Below are experts of layer 3 (counted from 0) of a mixture-of-experts language model. Rows are named router (the router's row for the expert), down (a neuron's output weights, with its number) and show model dimensions 64-127. Each number is 200 + 20 x the weight over its row's rms, rounded and kept within 0 to 999.
After each expert's rows: "comes before" lists some tokens at least twice as common just after its tokens as in all text. This comes from a sample of Wikipedia text that the model never trained on. Tokens count by the router's weight.

# expert 19
router,182,193,177,217,223,229,185,226,208,183,176,199,186,171,198,211,200,177,183,233,215,209,206,167,175,198,203,202,198,210,207,198,232,183,182,165,186,195,191,215,212,211,209,224,177,204,220,219,199,222,215,232,229,166,221,205,210,224,195,198,193,245,222,206
down11,239,182,193,230,167,225,179,208,226,174,205,192,220,212,187,225,211,217,211,239,209,174,180,171,184,185,182,208,191,176,211,208,195,228,186,173,206,177,223,196,219,224,218,190,194,192,193,199,166,191,175,172,202,197,223,221,182,190,228,177,180,221,210,186
down12,186,228,199,229,184,215,203,190,208,216,215,234,177,210,184,161,186,181,205,206,173,188,172,225,191,187,181,204,195,229,203,227,194,238,207,185,212,197,189,234,190,206,260,199,214,197,228,175,210,190,215,203,194,170,192,179,209,215,179,162,177,195,227,193
down13,172,186,184,223,232,192,173,189,200,243,220,200,208,181,170,162,174,204,184,191,175,244,191,223,175,231,178,218,195,178,208,204,220,230,172,219,209,193,194,205,183,182,212,197,211,197,192,183,242,209,158,185,200,200,238,202,163,183,193,189,187,195,255,184
down14,197,197,204,169,202,165,179,182,191,211,181,173,184,203,186,235,197,207,209,184,194,160,203,220,221,248,186,220,224,200,179,162,200,185,242,217,154,201,185,196,185,194,220,184,215,197,217,225,192,188,192,170,204,208,203,212,197,220,210,206,193,229,184,194
down15,188,201,208,205,218,211,173,212,238,219,230,230,211,201,218,205,174,180,240,200,192,194,213,214,203,213,195,202,182,173,177,191,185,226,193,203,203,211,198,193,195,182,183,212,195,183,200,195,195,173,178,189,187,159,226,185,187,159,202,193,210,220,233,215
comes before: "|", "-", "==", "The", "===", "In"

# expert 3
router,186,196,190,214,202,243,185,242,196,167,187,231,184,181,192,202,164,164,198,230,220,197,200,154,195,191,216,210,208,223,204,188,240,233,194,171,180,203,186,223,209,205,225,223,197,186,230,211,216,208,208,221,210,151,233,234,205,207,215,183,193,220,230,211
down10,219,174,222,215,233,187,191,220,187,188,205,225,213,159,220,189,187,251,187,193,201,139,223,152,208,224,193,229,164,210,213,183,212,229,237,207,175,195,156,197,211,206,185,234,223,210,188,221,215,220,222,229,178,185,213,191,194,220,211,222,223,187,182,190
down11,196,199,210,207,202,189,229,196,189,180,220,207,172,194,217,174,182,193,222,176,206,190,173,192,148,173,213,204,168,196,209,181,216,180,229,180,213,195,192,220,219,216,151,190,172,235,189,252,167,229,183,196,186,213,229,192,226,180,204,187,177,193,216,228
down12,187,197,219,194,204,200,167,189,239,215,205,177,204,178,199,213,153,225,209,237,218,211,223,200,174,160,175,178,223,204,218,189,192,194,202,224,161,182,217,208,228,190,231,215,188,204,182,230,187,189,241,228,182,188,219,220,183,225,214,211,190,212,214,175
down13,177,189,222,197,192,201,202,179,207,175,192,194,184,185,205,171,212,218,192,201,191,183,199,197,174,202,204,186,188,199,217,235,157,201,203,208,178,210,217,198,226,186,206,221,180,192,223,213,205,186,220,185,188,235,217,220,188,218,234,170,222,186,185,225
down14,197,201,202,189,176,189,180,205,161,179,178,193,197,193,192,214,212,177,211,183,204,219,218,169,185,177,232,201,207,207,178,203,220,176,218,206,210,228,187,209,198,191,198,228,178,201,198,211,159,223,224,179,178,215,172,203,193,178,198,217,214,173,235,191
comes before: " ", " Total", " Party", "See", " Year", " Preceded"

# expert 0
router,189,204,196,213,205,227,159,216,204,186,211,213,214,187,203,216,198,188,190,207,219,202,201,164,178,193,218,193,216,207,202,169,225,206,185,171,181,200,205,213,216,214,229,231,193,208,205,235,209,213,211,223,226,142,220,225,188,222,192,186,186,232,222,228
down5,218,219,238,173,205,202,210,197,175,179,201,195,228,200,204,240,206,186,223,192,231,186,199,222,229,210,189,190,196,175,175,190,236,196,264,186,192,198,191,182,226,175,190,225,211,235,184,193,221,203,187,199,197,170,200,203,189,228,187,160,205,178,186,208
down6,222,227,176,215,199,207,211,180,176,215,200,181,198,213,239,180,202,207,221,208,218,179,204,219,207,177,207,228,209,182,211,167,183,216,179,196,168,193,210,169,207,177,204,201,218,175,234,162,215,225,226,208,195,241,215,209,177,175,202,182,190,201,157,231
down7,204,204,228,207,193,193,216,202,165,221,177,177,185,190,202,158,220,171,211,216,182,215,204,220,182,180,174,158,215,178,169,194,200,208,225,193,197,209,186,182,233,197,206,205,189,183,181,200,195,191,177,200,197,198,200,229,201,214,197,207,178,185,256,213
down8,230,245,151,190,194,197,205,216,173,181,214,210,204,187,192,221,205,217,205,200,202,215,221,208,213,149,212,190,193,206,199,206,226,208,208,238,196,186,193,201,181,204,197,194,176,184,231,192,219,194,221,178,194,205,170,206,179,218,215,181,198,209,200,215
down9,224,226,184,202,233,187,233,187,224,222,207,225,202,185,221,187,203,212,195,218,203,188,230,171,215,227,185,183,200,194,215,205,189,181,220,206,226,252,197,214,238,188,204,216,188,170,186,197,199,207,187,176,226,153,230,229,230,181,192,231,193,229,211,226
comes before: ",", " |", "\n", " (", " and", "\n\n"

# expert 17
router,194,231,196,208,204,241,167,225,212,204,197,200,189,200,198,204,179,183,196,218,212,192,211,165,194,178,214,195,209,226,224,162,241,213,191,195,180,194,164,228,232,194,217,230,180,209,226,204,202,213,218,217,224,165,217,203,172,232,212,190,189,206,215,236
down21,207,192,210,206,201,205,173,189,199,203,228,205,223,198,199,217,228,179,168,196,209,172,222,168,203,202,212,199,169,195,191,213,198,190,258,185,204,225,206,195,229,217,176,228,167,230,219,239,185,202,196,192,209,191,205,204,178,205,188,207,182,222,147,209
down22,220,189,231,238,172,226,204,177,211,166,183,194,194,188,209,192,200,214,239,206,167,167,191,204,189,190,224,223,199,187,181,178,188,211,185,178,236,195,220,208,198,207,222,186,214,222,206,232,212,203,206,173,215,179,216,170,240,184,182,197,230,160,177,164
down23,212,231,204,191,191,180,209,190,207,198,185,208,232,187,188,200,215,227,197,198,190,167,185,182,192,181,210,205,199,200,213,203,206,187,202,179,194,223,221,201,211,183,181,194,169,165,247,187,220,183,174,192,195,231,187,215,189,205,202,214,217,214,177,209
down24,205,169,204,201,214,186,179,215,237,175,161,199,222,210,166,209,210,193,225,214,180,204,209,190,205,194,209,214,214,191,173,227,191,184,186,219,199,164,184,203,179,218,196,183,224,192,205,226,225,189,203,190,156,196,184,206,168,214,224,166,243,181,202,227
down25,176,187,201,204,230,193,189,198,238,169,190,209,228,195,192,216,227,200,194,203,216,220,192,183,168,214,195,189,245,206,170,248,183,213,201,244,187,219,213,204,220,189,198,170,223,201,187,209,203,199,205,212,153,173,192,187,197,198,241,194,201,201,205,192
comes before: " the", " to", " in", " by", " a", " on"

# expert 12
router,183,203,176,229,210,228,186,217,212,166,208,206,188,174,186,219,175,172,196,217,201,192,199,189,158,204,205,213,216,225,235,186,209,213,191,167,188,189,185,207,240,188,206,224,178,192,233,220,208,206,209,214,208,139,186,204,190,212,208,173,194,233,240,209
down11,189,211,190,165,189,180,190,243,156,202,216,215,230,176,189,219,165,198,200,202,210,222,162,240,217,199,231,230,195,165,199,217,223,215,162,193,207,186,191,180,189,188,190,234,185,232,191,205,229,172,205,181,227,205,233,184,198,215,211,190,213,194,203,185
down12,205,195,157,196,211,199,181,185,179,213,180,204,185,198,195,133,229,146,211,197,201,222,183,233,181,205,182,169,164,207,211,206,209,188,199,179,174,214,164,252,215,218,157,186,222,182,160,198,177,195,169,230,236,204,178,196,205,215,216,198,195,221,211,215
down13,193,195,182,158,213,214,198,193,179,210,233,197,174,225,189,205,215,157,224,229,195,187,213,188,201,196,183,186,166,220,216,211,176,197,207,188,235,213,235,243,227,197,197,196,200,200,221,210,206,239,211,212,208,207,196,209,205,163,182,193,224,205,201,234
down14,184,211,199,190,211,184,174,225,180,224,174,199,213,155,174,175,187,195,192,181,201,193,202,214,176,215,220,168,169,202,177,201,188,185,220,197,228,231,196,187,191,208,206,210,189,186,198,220,240,169,170,215,212,203,209,245,187,236,201,197,179,210,162,204
down15,184,194,214,198,184,172,187,187,231,174,173,198,186,225,141,181,214,206,202,190,223,213,194,217,205,170,176,185,199,214,178,212,192,195,198,188,192,179,233,208,213,178,175,193,222,209,194,156,203,193,190,201,203,175,202,173,240,226,191,198,192,203,181,180
comes before: "19", "20", "18", "1", "15", "17"

# expert 16
router,191,200,193,201,220,244,190,217,198,199,176,224,198,175,177,218,171,197,188,217,234,185,207,190,160,192,190,192,204,230,209,165,205,198,213,196,162,201,201,219,226,205,217,236,176,212,230,198,232,190,212,220,207,168,225,219,207,239,199,168,170,232,208,205
down5,172,194,219,205,239,200,195,251,214,231,201,232,195,186,181,195,176,219,176,210,225,192,167,172,174,188,199,174,218,180,210,186,224,200,189,172,176,199,192,198,178,184,200,197,189,181,193,208,188,216,232,234,274,222,191,212,209,165,225,219,226,167,192,201
down6,190,249,199,243,191,197,210,190,208,215,191,198,224,210,187,189,210,214,197,215,222,205,208,195,185,186,203,222,198,198,211,207,205,239,231,186,200,170,200,218,194,199,229,190,203,187,199,168,194,196,180,135,209,195,234,215,232,206,194,172,206,192,163,183
down7,225,163,200,201,184,187,185,206,180,209,197,191,210,230,178,222,174,178,207,164,201,169,184,192,183,170,199,197,184,176,196,215,220,202,166,200,200,187,162,209,215,208,224,204,187,187,225,217,206,187,215,203,220,190,187,189,201,260,232,211,192,231,196,222
down8,190,221,218,215,192,184,178,200,202,218,261,207,194,183,207,183,193,188,194,198,178,183,191,167,190,185,190,173,225,186,207,158,195,183,201,209,183,142,225,238,197,208,194,201,193,197,174,208,204,195,188,227,188,187,186,230,215,206,174,167,194,187,181,205
down9,194,188,191,223,169,188,200,179,217,196,176,182,204,159,165,219,152,204,201,218,197,189,199,210,201,210,172,196,232,178,166,199,203,179,216,207,226,213,220,190,238,187,205,198,172,153,181,231,175,176,226,182,193,212,217,191,235,221,205,212,193,158,182,227
comes before: " of", ",", " to", " in", " was", ".\n\n"

# expert 18
router,216,187,190,214,210,221,194,223,207,171,190,221,186,171,186,223,194,189,197,225,231,194,211,173,182,195,209,195,207,226,216,188,232,194,187,177,183,209,185,216,216,221,206,225,152,213,204,223,204,220,199,221,233,161,222,202,188,226,209,172,202,239,214,217
down6,193,193,242,186,200,176,231,205,168,208,195,190,194,212,230,168,228,206,231,181,212,212,223,199,190,196,224,187,191,217,197,171,202,201,184,219,197,184,182,203,200,195,190,167,195,215,162,211,151,205,170,206,203,185,219,202,203,169,214,177,206,222,185,189
down7,241,192,190,170,147,209,212,203,223,237,208,230,247,204,187,218,201,229,181,202,192,226,165,193,200,156,197,197,201,167,204,225,169,209,184,217,198,208,180,218,193,184,194,187,171,194,174,197,239,205,204,197,203,181,201,185,173,208,162,170,173,199,214,216
down8,162,219,205,195,215,200,202,193,166,207,221,175,196,203,223,207,217,225,213,221,204,171,228,156,246,204,242,193,203,205,204,227,212,224,188,163,194,247,190,198,222,209,190,191,195,206,194,207,166,224,224,207,205,207,215,169,232,198,192,215,224,206,200,203
down9,185,205,187,170,173,191,175,226,185,197,175,196,208,191,213,184,201,197,245,188,199,162,170,209,227,235,201,191,231,175,215,215,203,195,262,178,202,198,196,213,185,208,187,237,183,211,187,200,202,207,158,233,217,181,181,196,202,214,185,196,175,199,208,241
down10,203,163,170,199,188,222,199,223,208,194,197,216,192,199,197,225,202,193,228,245,205,199,202,219,189,214,214,185,209,192,181,194,167,180,180,214,182,186,219,211,153,224,228,172,206,191,244,206,198,174,182,179,173,250,208,202,207,182,150,200,230,224,190,204
comes before: " The", " He", " In", " was", " It", " he"

# expert 21
router,183,191,203,229,204,238,193,214,229,165,192,218,202,153,167,234,194,187,218,193,225,210,191,180,196,200,211,183,217,221,218,167,206,197,202,179,163,188,168,219,226,206,216,224,175,206,203,201,224,182,210,215,230,183,219,213,201,201,178,172,191,213,225,218
down5,192,174,204,202,178,170,187,162,232,197,199,191,206,229,200,207,199,241,193,212,225,205,192,211,208,217,203,186,210,188,182,255,221,206,191,215,202,214,219,183,194,182,186,171,206,226,201,200,203,187,170,237,209,221,194,239,195,202,176,188,204,193,212,226
down6,188,210,196,192,188,223,181,186,201,196,185,208,200,178,224,209,213,202,243,240,224,235,183,211,223,181,186,190,240,202,204,211,192,186,231,185,195,175,213,199,200,182,193,194,197,177,206,183,170,175,189,221,204,211,172,184,201,161,203,205,232,195,195,237
down7,205,198,253,219,223,221,213,190,217,236,209,202,237,216,186,182,186,195,179,208,212,159,185,204,190,181,228,193,200,220,186,206,199,187,208,171,215,208,185,208,182,222,230,204,176,194,255,207,207,194,132,179,216,204,193,220,203,186,186,198,182,214,217,173
down8,190,209,222,171,189,207,205,213,190,175,185,201,230,206,169,193,210,231,184,206,227,214,215,224,224,210,205,222,215,220,209,212,216,209,164,197,205,197,178,162,186,185,238,183,199,184,198,170,228,193,217,191,177,210,226,187,194,156,203,169,215,176,215,192
down9,197,215,179,212,182,188,215,226,175,242,179,173,182,199,208,172,227,212,182,215,193,180,236,241,216,236,212,189,176,208,181,201,215,190,210,188,171,191,209,161,199,205,197,204,208,232,191,216,187,196,186,180,186,180,222,204,252,192,216,172,204,227,248,233
comes before: "==\n", " ", ",", " a", ".", "==\n\n"

# expert 1
router,215,209,192,207,208,230,184,220,217,186,191,195,215,195,172,209,185,182,183,238,225,191,220,173,168,194,210,200,218,216,218,163,229,211,196,186,183,196,188,217,228,210,218,236,173,201,224,216,226,222,221,224,198,164,227,205,196,228,196,172,192,229,214,221
down21,155,221,202,195,193,171,193,202,192,201,220,186,203,208,183,208,217,204,186,193,220,205,186,196,179,204,179,232,205,177,189,221,207,222,212,187,194,224,191,197,212,214,202,153,203,184,224,216,202,173,208,192,212,246,200,214,194,164,213,208,163,198,204,228
down22,198,193,190,223,206,237,207,188,259,215,232,193,197,205,202,190,206,174,204,216,175,197,192,221,198,209,171,175,176,195,208,207,211,195,206,233,169,207,206,156,247,250,187,247,215,219,189,207,194,191,238,211,204,192,183,177,215,186,193,212,194,166,192,227
down23,181,193,195,187,189,218,195,226,219,192,204,254,206,212,196,183,209,186,221,186,211,190,212,174,204,191,178,201,194,184,213,177,210,177,192,192,188,207,185,196,244,186,240,204,220,201,206,232,195,178,189,198,214,216,186,203,187,186,185,195,226,187,204,215
down24,196,204,241,213,202,214,169,185,205,203,209,210,189,179,200,217,194,232,196,205,240,202,231,207,231,191,216,208,207,232,186,211,206,202,232,189,194,175,168,182,197,203,190,208,199,222,234,216,241,188,203,231,166,220,177,196,211,201,193,181,227,240,208,156
down25,174,233,208,212,221,191,203,189,185,177,213,212,200,193,190,226,232,200,195,191,193,170,211,226,190,214,210,206,200,251,226,177,197,169,213,205,162,221,222,201,177,214,212,191,235,184,200,144,209,184,198,228,196,190,205,215,202,172,173,195,195,250,174,174
comes before: " |", ".", "0", "–", "%", ","

# expert 11
router,173,195,178,216,203,239,190,201,204,179,220,206,189,191,214,210,183,197,191,217,199,208,208,177,172,195,208,216,233,203,212,166,232,215,181,184,188,209,187,211,211,192,217,222,183,207,208,242,239,193,199,214,216,155,197,236,198,229,196,175,175,216,213,229
down11,168,163,211,212,225,223,189,213,188,202,209,209,214,189,224,200,207,223,192,184,197,191,161,218,222,179,209,205,203,201,217,195,230,183,194,165,193,180,209,188,180,218,203,216,210,206,206,185,221,227,219,187,207,232,213,184,188,176,159,165,205,209,183,189
down12,199,208,215,210,167,211,221,183,175,210,223,210,183,160,200,186,210,193,192,190,235,203,194,198,241,237,214,207,203,193,226,230,198,188,205,201,143,174,229,209,209,239,172,195,207,189,223,191,189,187,211,176,244,229,204,196,194,195,200,225,202,218,198,188
down13,185,197,195,194,209,204,180,210,179,194,211,197,162,189,153,208,190,254,182,205,177,232,201,187,182,231,202,183,204,163,206,224,221,236,155,189,210,200,184,190,170,166,194,168,211,160,192,178,190,236,216,178,192,200,231,209,214,203,228,161,216,175,240,191
down14,209,192,196,216,222,173,173,180,199,200,178,237,207,238,211,207,241,172,221,207,174,185,167,205,212,229,211,184,181,200,176,148,200,200,190,189,192,193,222,199,209,226,204,203,216,186,204,171,208,198,189,148,203,188,204,213,226,155,215,206,209,189,232,217
down15,221,194,177,196,178,212,222,183,198,181,205,197,222,199,213,190,149,195,205,200,196,192,208,187,195,199,231,199,204,249,191,202,222,196,174,168,194,186,193,193,227,214,225,211,166,188,206,206,166,217,196,215,192,172,204,187,183,200,223,223,221,212,208,236
comes before: " the", " Representatives", " his", " Historic", " Fame", " birth"

# expert 10
router,189,178,202,216,217,202,164,221,195,184,209,211,193,163,183,210,158,186,184,226,236,209,204,169,164,188,203,188,215,210,208,194,219,196,184,165,196,210,202,216,233,211,200,225,178,188,218,248,209,231,213,221,216,169,214,224,196,214,213,153,190,223,200,212
down11,170,185,211,162,216,185,223,188,215,201,207,219,192,166,226,225,190,203,226,166,206,206,253,208,183,195,226,194,202,216,213,199,170,199,198,190,192,199,180,218,220,166,188,210,150,170,194,173,202,231,214,201,158,188,196,177,215,208,223,230,192,177,244,225
down12,219,164,192,198,194,227,218,189,214,222,207,179,175,208,207,190,196,186,201,190,204,219,213,211,203,183,199,206,183,215,221,184,220,163,201,225,202,188,203,178,194,181,187,190,200,204,224,179,213,212,170,238,201,229,181,181,191,191,229,223,216,201,223,226
down13,200,214,217,202,223,188,201,200,207,168,197,192,213,229,226,201,223,182,169,186,168,192,216,173,209,201,197,162,194,194,123,223,216,220,190,214,200,187,203,215,194,209,183,204,210,220,239,232,242,201,219,213,190,185,156,192,226,212,169,198,180,196,211,188
down14,197,198,194,185,216,228,206,230,238,192,195,182,198,162,206,217,180,198,201,166,173,222,155,198,140,210,198,178,191,195,216,195,192,205,165,179,260,223,174,201,181,191,155,197,200,219,225,200,207,172,179,176,163,187,210,204,178,213,210,217,220,179,211,216
down15,179,190,172,214,176,201,226,200,177,188,196,206,224,164,194,192,216,200,206,214,187,218,196,224,182,178,239,196,207,179,207,198,237,213,193,221,219,231,167,180,209,200,161,192,207,185,234,234,211,171,216,194,207,201,208,183,182,209,207,201,186,238,233,189
comes before: " ", " century", "00", "_{", " place", " Ma"

# expert 4
router,174,184,188,229,195,232,187,219,203,160,222,207,185,174,187,204,193,199,188,214,215,210,220,159,179,175,223,213,202,233,232,169,236,234,197,211,176,188,176,205,222,194,235,215,174,196,210,203,205,207,219,215,223,169,235,202,200,220,184,179,192,200,209,211
down11,190,205,219,179,216,193,151,209,182,184,209,215,222,189,200,199,199,213,244,180,246,215,219,210,191,210,206,198,176,200,227,203,212,211,209,193,194,202,218,198,185,197,199,190,212,216,165,189,208,200,183,204,210,185,197,182,190,191,181,165,173,216,155,148
down12,194,196,234,217,162,185,184,193,191,226,181,183,170,182,175,193,168,202,208,181,206,228,177,228,200,195,219,204,233,187,172,198,175,216,206,179,190,241,160,211,229,201,172,195,169,198,163,225,221,210,201,236,197,199,201,232,211,195,192,202,180,183,216,238
down13,220,200,218,187,208,245,191,187,189,206,222,202,191,154,192,174,191,223,176,198,212,221,161,195,202,190,169,202,212,220,227,175,170,217,166,189,212,209,215,189,188,201,212,218,216,219,162,210,216,205,229,216,193,199,239,205,188,206,152,189,216,205,206,223
down14,184,196,201,184,207,220,173,185,214,223,237,206,200,205,204,187,226,205,209,198,224,163,228,191,190,174,221,201,209,193,177,180,185,208,244,217,214,202,197,189,183,215,195,194,222,245,219,214,188,205,228,193,154,181,221,196,130,169,175,217,197,220,218,216
down15,193,212,216,192,204,184,141,174,188,211,164,232,242,188,188,180,232,212,175,216,189,206,223,197,202,221,180,228,188,201,195,175,212,204,201,205,214,220,204,180,225,213,230,158,202,194,193,203,204,215,208,266,213,235,169,191,199,215,195,242,236,217,187,194
comes before: " the", " a", " his", " an", " their", " its"

# expert 13
router,200,215,207,211,195,208,183,223,172,189,197,223,202,177,180,190,170,200,174,226,227,192,221,178,173,176,212,216,207,240,194,183,214,219,204,211,189,199,166,212,218,202,217,221,197,194,225,237,221,206,207,231,197,174,239,206,192,228,196,166,182,214,207,222
down21,175,186,174,203,184,201,191,223,212,185,194,202,212,164,200,173,196,222,188,181,190,224,185,197,205,203,187,201,176,219,177,211,198,204,178,231,221,217,202,207,220,199,183,221,184,204,181,199,200,197,254,187,197,213,210,200,221,202,235,223,195,179,243,192
down22,207,227,191,196,240,184,197,210,192,192,174,200,225,211,206,223,226,228,198,239,202,174,192,197,188,204,200,195,208,219,214,188,174,236,200,191,203,205,236,211,171,192,220,194,189,214,230,223,168,194,197,160,203,179,209,158,197,217,203,178,230,237,212,202
down23,199,189,202,214,196,194,182,232,203,227,195,202,226,180,194,242,202,222,130,233,178,194,208,191,242,202,223,193,144,206,167,176,210,174,242,192,224,206,238,168,207,180,210,199,178,174,193,187,199,208,219,186,184,237,189,169,195,203,204,154,219,193,201,185
down24,213,143,203,202,191,181,193,222,226,200,221,200,181,190,162,188,165,214,204,220,191,202,171,222,178,209,235,192,238,201,238,184,217,191,208,197,203,187,169,199,203,194,193,203,197,213,231,197,175,225,225,210,182,165,193,218,222,212,225,209,205,213,229,213
down25,157,192,178,204,179,185,204,177,234,216,191,165,180,205,215,215,213,214,200,235,201,176,191,241,198,189,212,222,194,222,188,185,188,186,208,184,205,208,215,198,241,167,211,221,209,201,192,221,208,199,239,204,198,199,197,205,237,211,164,220,178,167,238,210
comes before: " |", "–", ".", ",", ";", " |\n"

# expert 15
router,198,201,182,227,227,225,173,199,200,171,185,192,187,178,170,216,192,212,198,208,200,192,214,163,185,196,203,218,197,214,226,186,228,222,173,168,160,206,204,216,221,202,237,239,178,197,215,206,215,214,224,213,218,152,239,210,177,217,203,180,200,242,219,218
down11,211,207,238,192,208,226,220,164,199,171,201,233,181,204,199,229,173,176,174,183,206,232,180,193,172,190,199,208,188,210,239,215,217,206,223,241,197,209,191,206,199,185,183,168,215,187,253,221,201,186,227,209,202,191,183,172,185,183,196,237,200,198,178,203
down12,184,178,183,171,194,210,189,223,208,173,214,185,188,199,220,190,193,212,211,204,173,201,220,189,179,183,215,179,207,212,214,174,212,184,172,198,227,220,151,164,198,193,177,201,196,208,201,201,152,184,226,206,175,216,210,243,222,201,198,236,213,202,209,238
down13,173,179,218,205,176,202,188,181,222,225,179,205,168,200,222,171,191,184,191,239,202,206,196,189,224,176,184,214,238,217,215,254,208,201,186,186,200,217,193,213,202,192,178,186,207,192,216,227,203,211,188,198,207,217,218,207,170,195,193,196,166,201,194,201
down14,157,222,203,211,227,207,205,164,207,205,198,168,201,208,245,173,198,199,210,219,189,188,170,202,232,207,176,185,190,206,202,181,201,194,189,195,200,177,148,222,209,206,190,226,211,238,193,187,171,196,192,182,210,250,184,182,199,165,209,201,194,197,191,178
down15,208,186,229,198,198,224,177,188,209,168,239,229,202,159,206,214,191,233,176,179,173,222,230,165,206,229,196,216,189,184,210,203,180,201,218,222,184,169,186,208,188,195,206,231,205,195,241,217,205,184,186,181,214,226,212,217,185,167,193,193,190,181,222,217
comes before: " ", " —", " \"", " Democratic", " Republican", " ·"

# expert 23
router,167,193,214,235,231,225,188,204,211,192,199,211,208,182,198,208,174,200,208,196,208,191,213,190,180,209,200,221,197,215,196,173,215,222,198,176,186,209,201,220,216,193,223,248,173,199,219,225,216,198,214,192,235,166,203,199,173,254,204,185,191,210,217,227
down6,229,219,195,219,203,211,172,174,214,173,203,223,187,221,214,199,197,206,218,218,191,206,184,210,222,205,205,217,203,206,199,167,188,198,192,212,166,171,186,185,194,236,232,186,222,198,209,166,205,212,162,177,215,171,186,223,204,195,207,211,212,158,202,228
down7,180,238,206,209,197,194,208,166,176,198,233,218,201,204,247,193,204,208,206,228,202,188,207,210,209,168,200,196,185,186,245,191,192,222,159,221,179,196,216,203,210,229,192,237,230,201,174,212,186,188,241,205,195,194,173,192,229,175,220,209,195,185,170,224
down8,224,184,175,187,195,202,195,242,207,177,209,185,253,217,166,177,219,200,193,213,217,202,227,194,172,195,234,213,189,228,205,243,218,220,208,195,186,190,170,149,178,191,218,167,210,228,192,228,183,196,192,193,211,228,191,210,164,213,169,220,195,228,209,218
down9,193,205,209,198,231,196,227,227,192,206,211,201,234,202,186,176,190,189,193,187,197,210,221,205,151,208,193,228,193,184,229,183,219,227,209,231,180,204,179,194,238,191,205,220,216,236,169,170,226,181,213,201,197,197,200,208,206,204,179,174,214,176,200,174
down10,246,185,215,211,196,235,202,233,235,194,198,212,196,236,173,203,190,185,188,232,217,217,200,199,222,187,224,240,196,197,234,200,152,219,210,177,189,205,241,220,207,227,179,207,188,234,185,144,192,196,198,174,223,223,165,181,196,160,198,202,214,196,178,162
comes before: ":", " of", " (", "^{", " MPC", "wood"

# expert 6
router,211,199,190,217,196,207,172,223,202,185,190,228,233,165,197,187,178,200,191,213,203,222,216,161,184,186,217,218,202,219,221,167,227,198,193,180,166,211,178,230,225,192,219,225,180,197,219,222,223,211,204,210,202,157,214,214,181,222,203,172,202,250,219,208
down0,184,167,195,224,204,220,178,238,190,223,209,205,202,196,208,160,178,209,173,171,222,208,198,224,174,178,208,212,210,159,180,202,203,178,192,203,210,188,139,207,198,186,226,183,218,222,200,216,178,230,204,213,178,193,194,183,186,195,166,202,213,188,198,194
down1,214,204,211,186,199,199,200,225,208,235,148,196,205,182,193,207,170,198,200,198,198,205,210,193,209,210,208,207,181,184,221,215,194,175,191,204,181,214,205,191,213,214,211,164,184,181,198,219,192,186,203,168,194,173,223,203,215,173,227,195,171,180,218,190
down2,186,197,185,178,214,198,159,212,172,221,220,192,223,246,195,163,171,184,200,212,215,180,184,185,228,209,159,204,204,191,199,171,210,226,175,184,197,231,216,197,193,192,154,207,172,186,216,210,190,220,201,201,177,231,183,194,202,215,218,221,196,214,236,222
down3,226,179,215,215,188,185,185,201,187,189,265,182,210,195,182,225,214,208,220,206,213,203,232,186,207,225,228,177,218,182,188,210,184,228,202,228,191,238,179,157,243,227,194,177,221,224,186,208,195,212,174,202,189,190,176,197,247,199,218,199,181,193,213,193
down4,219,202,204,195,215,170,205,201,201,192,208,223,207,186,175,213,186,165,197,180,200,194,206,204,217,185,222,191,208,194,214,186,239,229,157,223,175,202,190,199,199,221,169,201,180,216,219,181,207,186,180,216,219,187,170,190,190,199,200,202,197,224,251,139
comes before: "20", "19", "1", "2", "0", "3"

# expert 8
router,190,192,188,212,200,234,182,205,225,162,188,196,193,172,179,188,200,199,196,236,215,225,198,148,181,184,207,200,218,216,194,177,204,199,160,151,181,199,205,209,240,220,193,231,194,201,230,216,234,221,208,219,223,169,226,221,197,237,206,173,193,217,220,216
down6,224,154,181,169,167,208,203,242,235,191,214,195,189,228,210,218,228,194,185,216,216,229,197,202,191,175,187,187,199,209,227,187,194,229,225,202,173,206,182,201,196,201,206,217,180,186,213,208,205,221,152,194,203,180,210,191,208,197,190,171,209,168,176,200
down7,184,185,187,250,217,186,187,181,195,202,192,232,227,197,194,218,193,214,202,198,211,218,217,202,207,217,192,215,213,198,205,206,230,207,209,204,180,195,206,206,136,224,195,202,176,183,218,184,221,189,202,244,184,185,185,200,188,215,155,170,202,178,209,198
down8,193,222,225,205,192,189,166,205,184,212,195,197,193,202,145,170,194,205,195,194,188,192,189,201,125,182,217,206,214,229,203,184,237,196,188,209,220,193,200,203,198,195,217,218,221,203,190,230,183,197,165,221,162,212,219,161,213,172,204,208,181,206,206,216
down9,198,183,214,208,198,216,213,210,198,187,196,174,188,215,228,172,176,192,193,206,216,161,199,180,172,196,198,187,186,199,195,195,237,176,220,230,190,176,218,211,228,189,223,201,218,223,251,208,186,203,205,218,196,222,231,205,207,176,210,226,211,193,192,175
down10,178,198,199,189,184,209,167,227,181,188,194,198,232,207,178,231,209,201,213,200,198,186,165,249,216,210,193,221,200,158,196,205,208,183,182,210,205,210,194,185,235,222,192,197,185,220,204,194,230,187,227,242,185,191,204,200,209,228,224,161,151,213,164,221
comes before: "-", "19", "born", "20", "18", "C"